Experts of a small language model.
Experts: 64 clamped SwiGLU neurons an expert, 6 picks a token, a shared expert of 64 neurons.
Below are experts of layer 7 (counted from 0) of a mixture-of-experts language model. Rows are named router (the router's row for the expert), gate (a neuron's input weights, with its number), up (a neuron's input weights, with its number), down (a neuron's output weights, with its number) and show model dimensions 0-223. Each number is 500 + 25 x the weight over its row's rms, rounded and kept within 0 to 999. Numbers have three digits each.
After each expert's rows: a language model's description of what the expert responds to. This comes from a sample of Wikipedia text that the model never trained on.

# expert 52
router:541481488470483502524490452520483512547509475477462490481470476469517492505512519521538463499498495475474510487495500486488465496470447492524506483482485486512463516543469478461522529511537490523474508538487480483512443520513502501478532480477510537511499517534488478438478523494529516541535544503512502463544488461476494478537523523492521511534508515500524503475487517528478497487504468478502494508476525488500525489500494485506515551537495457502493493494475482431502535493458477527500519498498548485483479535512512441496513476510506519507473515520433511462521489494547515436508515507525494433522524463506508468516488495466522524511526491533491469480512468557507497484493
gate0:503493460510493513519489491504516503551498523489474493511505523505462526536464499452505507494530536450482481485491515539481467528506503480455521396445499516536529505500491524491508529497489512496507550525463477533480488516497485519487488520488497541526551514493506508483447491501511528496526493541559492477493534471499478473527479497550551482520489505489509535471559509497515510507528517477512461482539510485474489507503518517496458500476473513491502522506494488533467510472533513538485456453476504485491482534506448488456498490487479483496492488532512474504504466473517525513511488523476484483528526467500536484504537496466518470511504485499521519485539516456510488527559
up0:511462523517512451500496456492522491510479478465544517500517481495503465529508529504483485493505485495501505513504504469503472453539495473486501499518532520506519456507486496515478514506509500492513486479476498445519463509516528491498462485469509449502524493469497472522537458484524516510566515481474508543540496494497523567487493490474488501481483475514469517506442467545514460507537524495470489520483522524503478490521468483488440542535533445529514522487447512483475469507460489487511527524527550502496525529467529529485489529444508480537505508461496499513503501521489547474469495481504472499458496435514460483510466496508547482497477512522484494489519521498461522487503
down0:502468528513465507497496491559508500543466465498498545510532494433546465467511478491516527520454509505482511473505467473483480493501519502510492517507485508486519521517487506496437500480525492530584520526522483487497468477445495501534534484501485479451511471490475506517524480510536543520507551539470466497544583502515504479496479530507507509479486501499550474489529529518506507487493490474493524494467493489522483511491490470545540512505506575519526490457494497488502532536477522478505463502463468495490534497537511503507506522503490507492499482515476486503549489498516486467514506465515487523494534523481548526538514513498470500522514506513498487534530528491478480464483
It responds to: Hyphens and word prefixes. Hyphens inside compounds like call-up and play-by-play, prefix pieces such as un, re, dis, inter, and opening quotes or brackets.

# expert 20
router:489515484500472500512496493547484488520536489494513538519511484468485538528522520486526518521496498527477507516508472452520512494523474490453524471527505478452459463479488500474483493520499532512446527532526512468517492513510484493470488467476524500522518497516501501484526545496511483513539540493488504541514499461489534486470495524461461517515507482528504494537467476524513475518523468448489456475461493488522507519510492477526501482499442506514450488475495497452491498508522462457494505511529529537473474543543485487512520491515517496525473529504504490453571484462547496460490504533500528490510486487480510471480510508496514514551475493527475563491509468533536559463498
gate0:494500517475498451516481505527481503527544523530459509507525457505498525500474500523546514529547513562492509483505520479499486481491501504491517495511441487429516520485524472487500524480476513500500505507515474456501479513503469527462511511423485487480484530511500523494444473508509504529516491456497467477460479466545497483513485533469528496498526508506507507462505464484451493491548489487482503511504566516529464502512494487517549476483468460510500508448542476470505550519496497512484497526509494525475495525487529515526501498511490537497493495564534490503510500483524517475477512486481530524528480483548558487463497472464509483522495507477503495496530442482486489465505
up0:485543484529505472521513521469506543489482473506510460520481467516497477517473504524482497474505518521482518509494492457534509493534520492460492488511489481487532472496480539458474489503451485497477519499509478488509501509503501464497488478511525495431539518498503513497498516498519476499516509523413489498500508452464487509502450485460446517545512484476532402524472507523490522460552460494502479497492525489519497480537487507469487518498471479472477487488479475475501525497510464485513488501485559519472475482543505497544492497505494519476520525527545500499517520462517507464550532448513536506552499530496492481479480514519512484518486494479510532535478534467538502484509
down0:515492526510562522517473461479460475454486489478524486490501492499506520527463521526544542489479511554491474491483465515485503522514544493465493496477493475505488522475494476475528492498476505463513520465540537488518526508479485520509479504502487523492480472466496495459477496499512525444508482406472514493494470494508487542503485461498497520516433508472504534486514486512517494525483496504511510473533527441527494561479487490598499512475430494535501498497507506462504543492474485531480479521503488472518506485473510503526465502522487514497511496518546480521497552476468495488476487478506476520527513528470489522513467513464509538479511510512530488479496526513510514506504
It responds to: Connectives and as. Function words opening a clause or phrase, especially as (as well, serve as), plus the, of, if, because, how.

# expert 53
router:492484462507486521507581517492469520502523498496491488493451487513523553521512527480496515515475506508471497515452519516528521532490510510505480483497490476500476476544480476456505513449548515519506518548480481473558518525519531495471552503493502492544530491502478531464497546485525471554535493496508478504555471467470492474510497460466518508503508488516504485460496538504543486471500477505509483510503522468505487516505525508513534527466485480479491490492511506504487514491480502525477495487547516516517477543472496488519518486507498504534498533505421507454514489508556504445512527538520529495522524504497506494506467532452556510547478495495497500502512507528531550519524
gate1:492483515497476502503556523492483508540482490468488462473532495506515558451547529512520508537480522473469482486527515527499522562495469524524533511533520477478501502516483504483525553513488537473483522478511502467496471507512543480493544522498502493517490537468508485490516503492502497532490472460508502522496487470494517469516471464455516497503505492512475494497499510465494471464469525525464504458493520469493504539434494456557499450527489525517492472512503534493474483472481501559503478482496509521463503490455489528507543524512474514480507503511520487511483488528562522522519490514502533518470520496540466494483539456476529487532488545502531485488555537472515517503513
up1:540488451498489538486527467488532533496516522505495476514510477582520526501488499560479485491513527483481452480525508478461538506491531519563514512494492494486501512506516494475493488526564507481520493517496507472490512479464483483516470521505489475495513509486533527527525506503486518518533445518505495492526499551524517467511537540465513505504470489527512495510480497498496487503511475486508544473489502493515541507545523486488512488495569502538538532528480491499534482514488533523487526428504499456541494507535493516503496481486464508502515482506476534446511514526503472484534490512496479478499504464435522518499453530478519496515471461518484568528531481472515499496495
down1:491497522466458544523504486495501527512488532524514473462526477550493502472469496511475500500543467459509498500506544509512517525536503466506507460491524485478489501515501490488499505477437532496542444491475512550509493485570535487484512515461526536513535465512504498510487493495553539510483460516506489522480532485486526485486512498493515470482498528514545486493505505478483482519477488502484502520506497533510474533503511478516533447534541546482517463536522545492504431460482486453448502484486471554535545508510468517534494472500500504501483501539543492503511478492471521507509499541494513519482503484474543498490502473492507516541495537527515518509519471523510510555487
It responds to: Word-initial letters. First letter or onset of a capitalised or fresh word after quotes, parentheses or line breaks, such as coll, Sch, Sp, T, Cl.

# expert 23
router:523525465494533521499508524507444513509509439492490513511496506451530553510473497540490525513503482524487530486518490515480478490471501479522494490476474503501480474475492527453483516531553551529475522518500472458506448516526484507497485525517531559525499500517500505466483504492469486529547492498511481522557496510485506507522514492456484509454521503498469457476496514499505520476511486479480477495486537479513509539478472476464483543540478499511452517488509485462487534517510523472461522505505522502512456564510514490484506517534496514534503533495475499463515468463505478487462500533523521442512486495463518490512491562473537516539510468504505537476547474532484511501484
gate0:478533521485495521487520485498488534531475542472510451492527517479484540506530504549511492474474479483487506534563514463506498482489467518507466486481478547468521519461451525500507495484431563483483482499462483487453464496471504437517476506490506483507515495522504529484488494487518488531517507534470484493487488531488478456541508530500504508496473525489439477471498546493520523467478521474545514507495523508481518517490512500449491513501492501513514500517546512517506471467507482442508506496501490486478481488493527496523488479489508527497490465478481478488488443490473526471467570502478517500557516474518454524495490520499493536500531516516474490472492459534458505472494
up0:481456473500457556536463481527488514514495517535493512475497510488471471523453471475481458466533519508499519460450506467529469462499479499539469502520468472508521498514466489543488473487512493489488522499495525500531526514503502485529518451494482517480483483471513509468476539509496511488485510479528505514510480489504519502510499502399511515524481500456496513560508491496508485486493473549478495478526524474500500516504511508494520469520487516527506509499469514491518463488524520519512541460516493529544512474507516481515538488519473527506490553473501491467517536486479532499439549487510468481519494530482554494521527524524521502454489485526537432519499526485484506543503
down0:491460501454502531516494530481491457473514497479467498513476484544474524517475508507523508506516477532504507506454495509510476473517543474459484516507510517507522516450490519534511526523496539466526545475518482483488509538526486516502461413527472561437507485498498465482510470519448535454521496456468516477487488489464514500511515520496511470504498482450492514506555513516487485492478494528500487501461501486524481468532484469513487496508454503518462523495485498516502517506512472541490520473532525472470528460481499478507471547531491488502518492457519461527496519495485492499482520458476494545511476521465523516521484462519526502467495494486498505492547520520464518552513
It responds to: Commas and copulas. Commas separating list items or clauses, and linking verbs is, was, are, were after a subject, e.g. Fort 'is', place','.

# expert 34
router:495478476469512522494511504507480514509505486496508469510514478492508513501515519486497498514494517448474511506487478489489523482501516512494508476484498486474506502533461512508491517501524520501491485523507452420507487513537517497479510508522528493511513545527499476446489516519525526554550523515532496545518446482471507441519501472425505520477516477504477476532475518514478509449541489478509479454482490455487533513506491485455518517528498502514487528458528473441476556479467501493510516521500508542452494555532504426533507484533508522504490499525471521472514463494524521515520503511508510503504502482447526477492498508501520534493483486508536516501512440555483532472499
gate2:525515509479499525485472497487469487529510465478496495454488507524479460511509477503471473476473469494503494473530503482490543485529508457515528483451515537477492484501503506487476540499519474499515532499487498474511459527528540451542522504496481476465495482500479524441531507497489528520518515457502443500510536479542449516496510538525538480489515532509515485495488487502471484504514516462508531482481490460573508469474486490488472543533480508454486516550526523488483528551465473458540516464482508494519517494520442522497495525472525519503499504505517492486481531484466535492531490485486550504533488508490466457529494523487531488487524516513522509468533507489498428511494
up2:510468472512516481504529511482532534500506490517501490486495548477554511487540490545509539486572477506509472477518532486491473524496486500502499517519487530541525492488513475515485489472491503491495465516459482468488495506494477505472503524512476562482533553513490495475494550513537504481475505473486495483495489524455459501524489474465498537497516507508499525480469504539474490483433491500507519468472533508500521542534522522469498473505499479491478482546527493440523507515500475477523533566523492573533502478495530510502488496490517508547531516499554478530506519510489494505487487515478505474521490498499568541484516538513510479555495490472511525492484530554506473484486
down2:484493492479514537485507515507514474464526554523517529506477511520510506533481492519527515502505500540498517494494558464473508492500481481504487522441509453474506523499474509492510470529495477508523479498487477517514504447531531485509491497506530469527488538525436490468505516513474489492486483509419501506481519510510511500492523495492537542505493457520451553495483503500524463500490544517525470525450529498495424518503480486484522485496485510520520494510466476493510500469527525513552555477502461498486508529470522521552508547487538523496487468505519520527507483546504482492467500492499501522482466476508478482540560491531449503490531473505519536533476498474514471484527
It responds to: Numbers and number words. Digits that begin multi-digit numbers in measurements, routes, codes and tables, and spelled numbers like six, eight, twelve.

# expert 22
router:541522475493475507498499509492479499494511486480478514486461506446531505537543523524468497517452510482491528488461449503512535489465503569494471511497508486474475543555496536487516535515516501499484512514504482467511504513493502531458496488492516519535517486495494476476476521510490489544509474551488534560514479509497485488501525490495492496491517504527457492529484514517495465495512500495473517505471540513515524507474554464500516493536498496500431482471517463469471580490518449473471500498494563553458488538517484477550532483493509488495486512501482503503494500511534488483530493515475492461553512494470518519516506516497538482495528519519553540505505453511500529507499
gate1:502523541480495515536527535526527507465504527520534470511476526497526496489526515518477517551480472565482478516491475537489541495492521485531495530511519527504535535529502511520482465480500514520457495516504508469536464497482487511477445467473473517550542472505504497466506513509501478517532482510505509507530473526497501490512490506493503488495546443501534492528494506524450479496549488474478537493501515490488534483500503526525508515492426515501428496480545484476504488445503490495467495514533511514526465513495519444557482488467491472503450516508499525513506437490479499495522483504485509514553465508496483515510484501491474491460512466500508474508495501471479501555462
up1:542503493522530516514549475502509515534471507441498492500472490514498506517454555506514525491488516494478527487514478485485503527481513527453460519495451467513500494527484462463490500495488511485537533510495541512505513482468462549458491442499509509516495486490476520466527503467495501519507493517519551530534472502488510488523513467497500519539518525485463491522484459527481483496496462471534552504490477562487483529540502420528479486505520464514492488480497479446494468486495531499488480543516489505512544508497487518477500504495488483474490533443503481510510519465505477494471505507455493483511504507504455490502501502489522507491488497479513509522501467418474553557494
down1:478510453506498552499521519501498513449550497499483485532493501484494544497507472526502489515507497540513502508468496499533491541522465481522512566513547512519490499520521522562497497496497546481491515513450475508482469472498489500486476524513544491471547460465543487471501498472492462506513502522490446510470518518532504519490469502487463470477443510455498539511517469482509522512526543532494526489517565465517469467469505494526489493518498516463459517484475503487513521467520482531456514450468465526549512560482499497515523502465494500478519517540489517522472483547485510486505499477467508531482469518494508531535532504507470474495474492520480492494494482514522500515486
It responds to: Year final digits. Last digit of years in dates, career spans and tables, such as 201|0 or 197|2, plus century, ago and month names.

# expert 37
router:520484534459475480489490490507496533505517489482523495513509491504491461526519502531501504519459466518488541528471499496472516499481501533455510518507502484478476484493525492502477511487533503472502499529484508515486470530521491515487514498513481510563510510558491524502499530484509490520528487524475525528514469465496471468543512517465475507496512485500472507459510499495492508485508480479444503507444482472528502531502505519473527516535517474503488495492507436485463522513466470484529523521592499505480467481576517492502523491477540520553500511525477483482505428515552548486499486533497525480504485480493562516486525517494545503531542468516491501453521485527520501489554
gate0:438451507536476496491559524483518476479482481487484464479486443549484527488523481511516534492474500507506522504494465499513571508486526511523488514486448495489516518500494518523485517448508504498540473484554508513469503518466500524488499504464486464502449524476490440496493518499532487491528479487478484478522531468483503459520515479440508517484460520463519509524493480533521485486463518494540527488518489494537517491494484463512478459477507508484472499515523479520512550487498485513517460454485531496539551532535504522533501536512510504499506483521468491480503501533466490486503521519493478463541488500519503559490513543481483530541536491537528508502483517499516467528489
up0:520493492512480503547462502484484517502506481510488572505500517512508495450486496482508515483500529522526527475496508499464543493492517493470452525499539493491510495505503479501522470470523489499443519527541497480495470467576478495531475501535505539487466490487482457460518493454498497485524529545497491527504522519496503477540542578523505461504509497525493536541480512498545488454554519480472510514484515508481576507469525543496492515493508463510525445472492522497538515494513507466548498533491496482465462476487514488468490502512483455494459537484536498506492505487519488490495489472546529550479526484510511493508504475485489514505494470478515502524494502509505531507465
down0:539521488509490483478497530503510506533483490531461495490524496498504449481495523490462489495479534499509537512505516485537493485469475455477501485501509523520495493450494472449492513520518489503549499476529515526459483497535472540495510506494505524515459498531486538478466520499482521513521493516513492474491503521539499525553481538494498488483518523514537538500467500487519494496526516527477472524475542521551563497485536523453494480492491469442487484524500484506491518490494502554503478463497455538492491484515511535466471459508490520504503548441479525536523496529520510463535524487561504497482537477536498576524488506503511521492493503498549525493520509470467529534470
It responds to: Mid-word pieces and digits. Middle pieces of long Latinate words (invalid, quinquennial, indistinct, deforestation) and digits inside numbers, years and vote counts.

# expert 27
router:498481513488491527470530482531484494524506447474529511510499499476523529526503524494521485508505501495509485544510511460501501505510488518502501499484540499476438527536477528483489528492504522523473485553535489483501511514521524480488508487489534542513509507512493523491493545482508520557561490513537515547553466486487479456479505485505475532471512500491509473473483515527524511512513471483506442493482507482510506536510564490544508504530472506502445481494460511441483511510509482490476499515510528574471464488543507497519539492523521479533525483479488535469538460472544506481503505519471497462547496491504528520507539494509500535537526505516494524509550477519545532492531
gate0:463487541507488548478531501512518483525484514508501511493500516494544505470491434458527519539474525492517526468512506498486499494493474507491467502480510505513496500523507495466494510502535459515521530503508502488540502508496469472521511486519509488475511491567476555493487507498488529493499538483489490542511511466537466512538522455497487494516502554517523499518536513503496488518500500489515526487465503507548500527521495560512496514488466470476546494536515492537526539478497424513532521471486494497480501498466566549551457495516473489451507475515470500535528465457481505464478470485454482538502491539481498499503537444513519505500531485528518490500549472499511522499497
up0:453466517516530495501538504472508513485503475487498505500475532482491492503514526513459507489505544480528497517484477475532543453535508519475496485538512495481523465510499564519479566502563483524487522498515495501493474462509469483482504485428542454489480510496500444481491506479541523511521550488539525532499477477498530442531519454508478485502537501506478482476510538481504493499496514486428503490473499480515501560550490504506459482509516484461493509493510497508488497482539521549471532514503444550505468505501520490487499505480478473509467524453498497522510468495513520484474470465472528499513472511507466515506491532506495536505518510495469530517510512535497528509507
down0:504483511472478501537448507529505499504487510520503514496463506503532531490519526526510541536488528505503474516501537495526521479489481466484499491516510483492491504515495516565515539510527503477526500456508493529544496449515525487467489502473460522530503546482511477514526511549492513490497508478512471504530493500537494465495532448518465497474554540450469512501458535443479546532471531480504510487511495461533513546471485502461486485528493462492551537505490483521533457506488526475479480541519549486511512495511532531458496516514505538536520505532526480478484446492476502504533449497508482487476470500532524510487519480447536511492517512462470513490502508499520513505478
It responds to: Clause connectives. Commas after introductory dates and conjunctions, relatives or prepositions opening a clause, such as where, which, that, when, after, by.

# expert 16
router:508474454516477547470515476514434529511533478484520528505485493466539504519520528489500491533434496510489512499473480466519509497507482522487508501507463469476459475515511475503492516477508528537490509544519511507484471521515497491475510492465519575527521489549479486490493516494511503552520475538530517510521462458498477494545511505462487522488512484489500519460524526533486504476500476465512520423473487495485539488508549491489480532486497477481465502440516482509488510517521465523467483469503532513481499526558482479544502510520517528523499509494453511498477500495495488483499489518539522493537468493468526519506494506511518499569489473511518511500514508548462560492493
gate1:505500512467525496525488504527425520455477529465464482505490471474504524496482520476481469523507525483534505523463508514491484525482486515564504530539474495475492475489509490478501565507496493542478520497513506504492487528484509557495535505467508496554516513499511508490471495499524507507550526530505500540481472526472528462533511497492502470479511463543513485473479498526486571517506495470529517468497537545467485543487496497497468519510453466520473478497502468547458532513510474527474484483519489498509496493527536465498484501486508499497506474469498507481491501527493434468491529501526533473516518526495551523501479489478509510507526526472443484527482511497558544481492
up1:549533523549490557489497499500519551490474534515467507503491537510535540510491478553490563521525515535451495512462473464508507523559523518477523484480516516489516530512542447523478498504531531544487478472472466527518465530492443468481468462495496505486489515470452508463523505459486479508483511507474514486519542510496506484521519553496483509475505475547494534527490498496487495496514506506496550528512527461436477496524526518516526498502498490498502493495512489510484506483497461502485482524510506501495504517540514527528486521507490502490512499478454515506533538493493491457512490521494490548493483465517480539453463504499500453464488473483510540479476503484469496536496
down1:517495499493480485516518503493513502492473487449573520515496474474467535508527511486511512505472544475458511536545492476465529485497508519518495500509516493503519481521512547508538542481483494559517510488499506545500499541476480511515519493477497508492445534522520490492513508491500454539510484489482496552466515478494468480536521500487510548492489478511442498503539521457496519478530548495520494467483544483501488533526528515514497541473482494523484540531499505571427487477489489543516492491521450481518492472488525521487526536500504515486459448503500494485477546515464488503523452492508540509492520472484499502462502469504486487483493502493518494524484518478526435482529
It responds to: Foreign name beginnings. Opening piece of non-English proper names and place names after of or commas, such as Ka, Ma, Ben, Kur, Fer.

# expert 5
router:490492450498445506489510537495515492522514485492500489499491519470508470533506494469497446565484511533457519495537500465489501527470488501518500494444502456510491503530487509483451499471525513503508533530488426507522512479497499471438520475497528535534509492502495492440503513508488454494542478525500496549503487465498476453479512493440481494482519496484451506497524491508508502498502508508479470509480526472536529524471525515478501515510510508526465479484521523493475561523508452487509508505497549524486459514527469500508513509548507516513499524489465516465494459492510506479511478533462515484514492443439542504540480503497518538520500482487510539473471480522497486528488
gate0:520511494519433541520456509505467493469502511517458468474525482510490496502523486515501518482510539483449466524442530429478456494498470480481482503452541467529513500455460514506500513533506506477455459525501504508525504494491485512499504468517484490530546503493508501525522505491478511488520502510464521504468520479511473537497535483502514511487497527465469478485494490502498487503514508501465512527524496482537510498459511486531506502488460443577536510505530520467462505498527499448513501509469466520484461497488497553472475471535499500496523506478560501537499463519518499479499494464516525483535479502459506508493450506527500528517509532516527524456527497489517480540477
up0:511490480481508477442504514529491552468444457534514542524516541480505485475539474491480490496509499512497507482540521521492503519482496487520484535496506525514512485482550501515449501468505491536516482473499490488510482501490518493480522455471508482521505519486513501484512455454498504507524479460510478492475493482528500472484516492483503560488505516486500466537485487525463486491457519522505499493482513486510509471509510497479523544458470464464496493547511482488529494487523531516498517450532486520466498483454472487449509479508479522504520507491522550486480492503495529481494480509457611500474510465494453482458569477491492472505510537487485494534487556495529512507478
down0:507508488489495477544482530516504461510477520495487504487541469476513467464532489496496496530489490494546467501495490508470492496428485470482488470516485476480514537510499481465497515504472494489506503497525536507428449480475523539506464500480530546456458500506526546539494472532505485473512467510531516479489470493485500506456471534525498503485539497518490501527537506491524490483490508491527528544477490509482537505544505520514488476539526480496491465517481520439494497522530506522495516487511482531480443506523514502498495485507481441515462460491520542435500488509449515529502483528486498432465523504505483466531525468444485492510469501481476525533500510521503507489519
It responds to: Digits in numbers. Single digits inside years, ISBNs, scores and figures, often after a dash or other digit, such as 201'5', 978-4-08-'8', 88–'9'6.

# expert 38
router:506528460485510536489514536508471517519502480483504504522516495501559517539519506504506514515528517492487528492469518468496530508486488500502471513498477475502480540513463486458480518504561518518491520508525520511499466509525507514457514527494530535499512544559476487482515559469493482543562525559498496548539491525465512471511517489528478476512512518522459455473496542535539504478493497496480474503457491433550528532500507483475482524494512506520452460486504510488465493506486510475497495477523526530458481508516469484536489473496497539519524539527486494498518488528522508472532476505471483482485468471497513508497497488473531484516533527489490520488527483571540521496467
gate1:512495484517511485483485495531485460442499452535486490493507501483536530487499531484555472458457509523438517476462497483453449527457510482499466469463479510490475498493478538459505495494484516498492528479506523482507496515502479535502527512542476507520521554500537493511479499468517485491516509498484519499542471528551495473527500494547490526536497486481479485495507517471526523518492490508490489524502487477477508517501512507460530512517488500489452541533549484537513477521517509499514475506482519478494511474538522451475507471469476525508493472493548477532529522478507480490527530556524503520488509495477461493538512496515554519535555534457516474454513466464485482511505
up1:532494453498510499495505531467452513481517480512525510455492530479510492528498467533485498523490521499520496477469506511465504514484524468480460505486511515479511497472477465458471494529548508473512494493506469531505469495491556506476515512523497481475517468521547464533489523518483475543504534497500510515518497499494502479512535505500495498522483465487537514496490503533520487482441520467544520470504537475470558487538532460495471546490486497542506505520525506542531471497491452474521484508478532497501505524487435477511520530520544556505508560512491509525519522498507474472511473543461465539452512503499496503496547468510508541448494494497490504514505479508549513453485
down1:469500477470501482461479499530537523462510521497504484494503478498494509509502482493503491467530526536527527511447501485516489492491486524483482430516482507485515484455461484482512481543506539512510474528458476493497496472520498492560483478550487476507506542449524527506485534537560528452490507499504515515508473499474487544534471563499482522480462501504513496498497497525464524517499473504474517458498491551492538500544499529518524453494534550480478519535506497482527497530516523522549532540487508469515511471524558572503525501496525472511532486526522526497492487557491518508492506504491517509513515496519526477496524477496516500443521512505522508505486494509468501541523
It responds to: Pronouns, auxiliaries, adverbs. Subject pronouns, modals, negation and adverbs in running prose, including the -ly ending, such as they, would, not, reportedly, usually.

# expert 29
router:533535462500481526516522465485514506531501493486519509510508492467514521507491512484521480519507487485474568485499451495464466524493453556528492495498524456467447495505474514467497492527524517506499482525477475443501480508519507504468523487501528572507546460502469478462484527488504528522497508521510490517532476463528489499505530535467495513488526510511472484482498528564533511478536496499481481474487517464493518492521530471520472536548457485524483489469501474446454535489532463491502569488514503515512457503542499436563508479509512527509477507516489517514502483495520538498510514490510499485504476480484520509512513546505510513518522500523512491494505468548534496513501
gate0:469476485528521479531461487503498486468471476479515515496480514482508514518496485496492513481524517507486505511520507488520469534462502495533477460526498460487500481524501520484546464519517502514430495526474534510499453529479487536482496516498493508508499464491506467532519543481482520502492497439459526476517531461455461493509518472505491526507516511443478485521479528483492528534502518530501435505480515501483503518491544489501448480490482518525494509510539504468521486457481484488488494523498511512561551513493450504511478488476500476467488497498484503548509545523507481468489495510484475481498477421509479456499468466494470504462501496462448505505521417499487491508474
up0:505507497501517482505523456497484497530514495471490525514552529470503433449459530488479522503466448535522456460473449509518500481480520489523470526483494512498525514483496514452486487497506497530482469452520472505495472519482502504520479490511518476545509509550527494482426540492480448498484549480536522507500494467514459494498485486481512511482491479498520488495504492484565469506496505484493480463506471503500526545462509525521463436522474451532467487519492513482495446505531499507515465494459507503514516483553480513526529489500481515532512486487500521503540528547486501504520463524496493512508441530504500498467503497513460510492515488517514472477480508528480534505525
down0:527514509476483543515454522539463496497479517495492484480502515480484478546518538486509493541467492505503474471493483485512534491512504490504540506468531496502502474515472496488491486491501529507493521514558549488497460492514511519496520521480464522504507487495516521502496441526523505471472454519509505500538510534488542523478465487539538461542526521440489519435466485514519485518504493480477541508503493468501482522498517517488530525542482514498549487464484530499495513501494534490529448477491500484493479522467508512481528506461502491538501451454549478513489492477490481445495495485507506478453568497483513531483476527452485539508474444483461497490451498490527516504521
It responds to: Prepositions after verbs. Prepositions such as in, on, at, during, along following a verb or noun and opening a time or place phrase.

# expert 42
router:493496442476504564513567495519451493499557494483499499505447431494506479514526529509517479536458520506459520489504514518516508492474496542527483488491473502484438509490522521509436488470502524533482542528490499494485523545500476504502508475490539516486500485549494453479486547493508480521523497491532503533502459453506537502530487454484494490474524525512521499514497537514493480461529490432519486455481513474499524519485507481499500518472489498518493483462500499508506545500523479525502478467494517499500504531532486483539493486486523508522506528507458485471504494505497516480497528541514493439532476503500502503478526554483525526504480472492517508512526460514489546508530
gate1:515535540441512498492530509490517495496513487496511454476480471458494508511493511531520476520539518502518500496482484502463528480531491466502514506493517537479485482488474508526545517464503474517491495522493467507479532465491534510465509484515554499472507461502487466526486514521519454444481453511502427556501497525538486518515485507482495439511507499479471484486469480533481476514494467509508494536458508535520517483545555493515501523498488507526470509455545485478513505477514449474538535512475529459489494514534467495501493479469496493485471503467521518460522486490503503518512493507495505487519484476476505506501494532509473493548483457486450529517509476485545503474422
up1:503506531447503510452483515506486499518509480530535483461478481503525481546517492463481486499489510499507480488492507513459503519455533482493550512526514501509542492504488462466493492438452464514497493525458491474503521457471482505475462496549514484481503457502513499504525477494508471466498538478500524494540469454472524495507528520554531505511478488490522497499528506537518501510488511449486533465511513463467500534523483494462515515465531480493545495507567516527496539490501507491478510563445511531484463555515511489507510499480487505519509512506503510503478494508470510518506541500477506487478511466509512498450510500494498476512488569528539483535494443502457490481536
down1:509501504510541471504525489496479494426462510510453503499476491487576479495490505461508483476483491472521507519473477515501500514538490545533491505500508529529533526510528534539502489496538480489509512493542551507483528558520472484511521519485464508434496506507515438492518523524481493482490523472469481509493509512540516502573518478509485521522537517500492528507502481473454483507482522470515535466534498524511507468475479509502475472472526536478481507501482521512500468519546520483524481536518523521509511519494519497540498490495473538507544518498489478492514498543511513493498487526512485458497487518558520511497469513513522465492482548464498487457573473538500494528478
It responds to: Capital letters, indented bullets. Single capital letters or short capitalised pieces starting words after line breaks or brackets, and indentation spaces before nested bullets in Honours lists.

# expert 28
router:487529480496477525523547531526500496493537488474527516502462453473483509538499501510437498514456509507503514526473508491501499532486492512509502529491458464494462505503467502462507527490496512517518512482522462444517450501514495537507490525501489524502508510500503476483511538475473509542528528523517524528551489480521520478490494521488438482461552490474449471521494538546511457476540502472486501518523492493536508508510514482463477536495503485493506494538493507443508518529527466511523511521488525515447495505509475486553516451503482547532504557502482480508475472477519480490501516523494531428483475478460509474530505499521500508531534536522505482519481455519508502513486
gate0:510516450523461531475509491486516552542438499477524498481493458494507514517503507549471536491514558509522472528517465491505522491516511548462477498526505511478496515518458535504521473508515474518506477488450527499502496547470485547526499512462461532533497467511502485500512565540529514534477479503513519527506461494514511492514497493467496518443517466503521450513474491498506497508449532497489514520527555495494501494482495535485479464523477501522483535509457503461449516524534467530513474475469508490534511496496473490517503501497485520495477503507483489518512475512461512486501470527510515456520470532528461497519500479485477520473498504500536476533470540522543553497508
up0:498547501497500500507558530504495521528498516535508443513477530516493508498546511502511523539496436470489544530488470503503506476538484518509524485515494554510509492491503491543489549495527494469506500472471486436485533510522495462497573492477523493496540485518483562518527484549482509495518506478556519504496508522493500483517483511502483512453492507489492502503479516468493487541480495476540459491502505459478490504520565501512500528499520515451485443468512517535501504507500503514518493530485506487519475498481509504469478479478470522521488524510464483524465542517475516430476498510515533461497511514507506469498469517501448461501462498511479482508495536531516533548527
down0:479487457547514516485486515471466499510486496422486543494502547488531484469512505478555484517472481538467564515516493525456537516508477480533534451494495531469474497477511498477508493510529500520498522488534481525526504502472499491518476530508488515497499497466481503498505505514539480519528521512457519496507491471506505474459483497509530507480482466550486518522480495496472506496495465478536550511477501550522496519512451523549478493450517490452505530578483495494507465451484533498474502510522542504512475507484535488509527520516499507489488487503531469494455505467474495484503503463449521564515504546500500471520523483528505501494456475511474518505497515512469514513496
It responds to: Romance-style word endings. Inner or final word pieces ending in o in Spanish, Portuguese, Italian or Slavic words, such as vo in Voivodeship, ão, ino, olo.

# expert 36
router:532529472463510542483509509494483484498512459518490516509465481487544507540496514488497519525521517514474514490480490470472508491488520495496483496483533494499463489504510491456484518530548510535474538537541512490520509495520513503507490504530553528500506543522479516481459553493494488521513532508481502561504503526501534490497507526484456513490514500511491467472491530517535543449508493473486484466459507471515533504499493499454491522521521491501452490532517481448464498503502514498460467486555549475476452520551531531568474520519486543518494546494489501467507504487529497467509481520486491499531468473427474485485491514508551522522523522505496522506520477530486528528476
gate0:524496514513513515462536522519488483466509527519473456497527483505513529508549515506441494495513485462470547441457444504474477465501489506537504519504483460526513501496513486484511510502474519474459496474512512477428468513499506510474552474465532460496543497496496517459518502545447508486482544517501494532528520489449481480500524525497472492475523494458517492455505516490509532530533486458501539476483523477509503498506519532517462476490505535509543503483542505481501516517506481498481504488540448520537516493535535487519484467521484522524514503532528513474486516506540513465525509499522499520542448509486533508507478511532528506485469500502502497505509511552466467527493
up0:540480470474514520495505526514507484512452532499494538516494499527499517464507507503532531525490489547453517556552459506516560520497498550465517501468511514471521474506562495476475477490504494471485483481446518459499500547510533474509487528531517504512498538489509450482505503477509462515541480517473501504464495480479543522483501517502506504517507510478493517514496480514487431496407512513536523492519489495542506470461505508485553524487487536521438493472496506509496495493507531497528472550509521501466526491536507520501499513469504546472499564498517467483519489524502479468504472495481519528486505518492479494499491520554495476530535493512519505498487504484514512510514
down0:506558508471511487502542456491461489502474493441504486515504473504459524517527533493517500568513521508513526497516496571558500495473484460450481483488476500525540493509524487481503464483496506491495490493473475504505488475488516544498478551524500520506486508508504520490457497480502470493495511554504459479527517536505499456539479512537490488497484482490509482503517478533521503514512529516517515488484524476556509485524493516508479509515521473513514510471469547498485459490488501502480568473492449492456482480479485463516511551464471492542515494453541523501549515553524455454541521516512526528484527498500510482534499513476480499494454494496494481488503518525479516509496
It responds to: Auxiliary and copular verbs. Forms of be and have, and verbs like became or remains, right after a subject pronoun or noun, as in It was, were, has.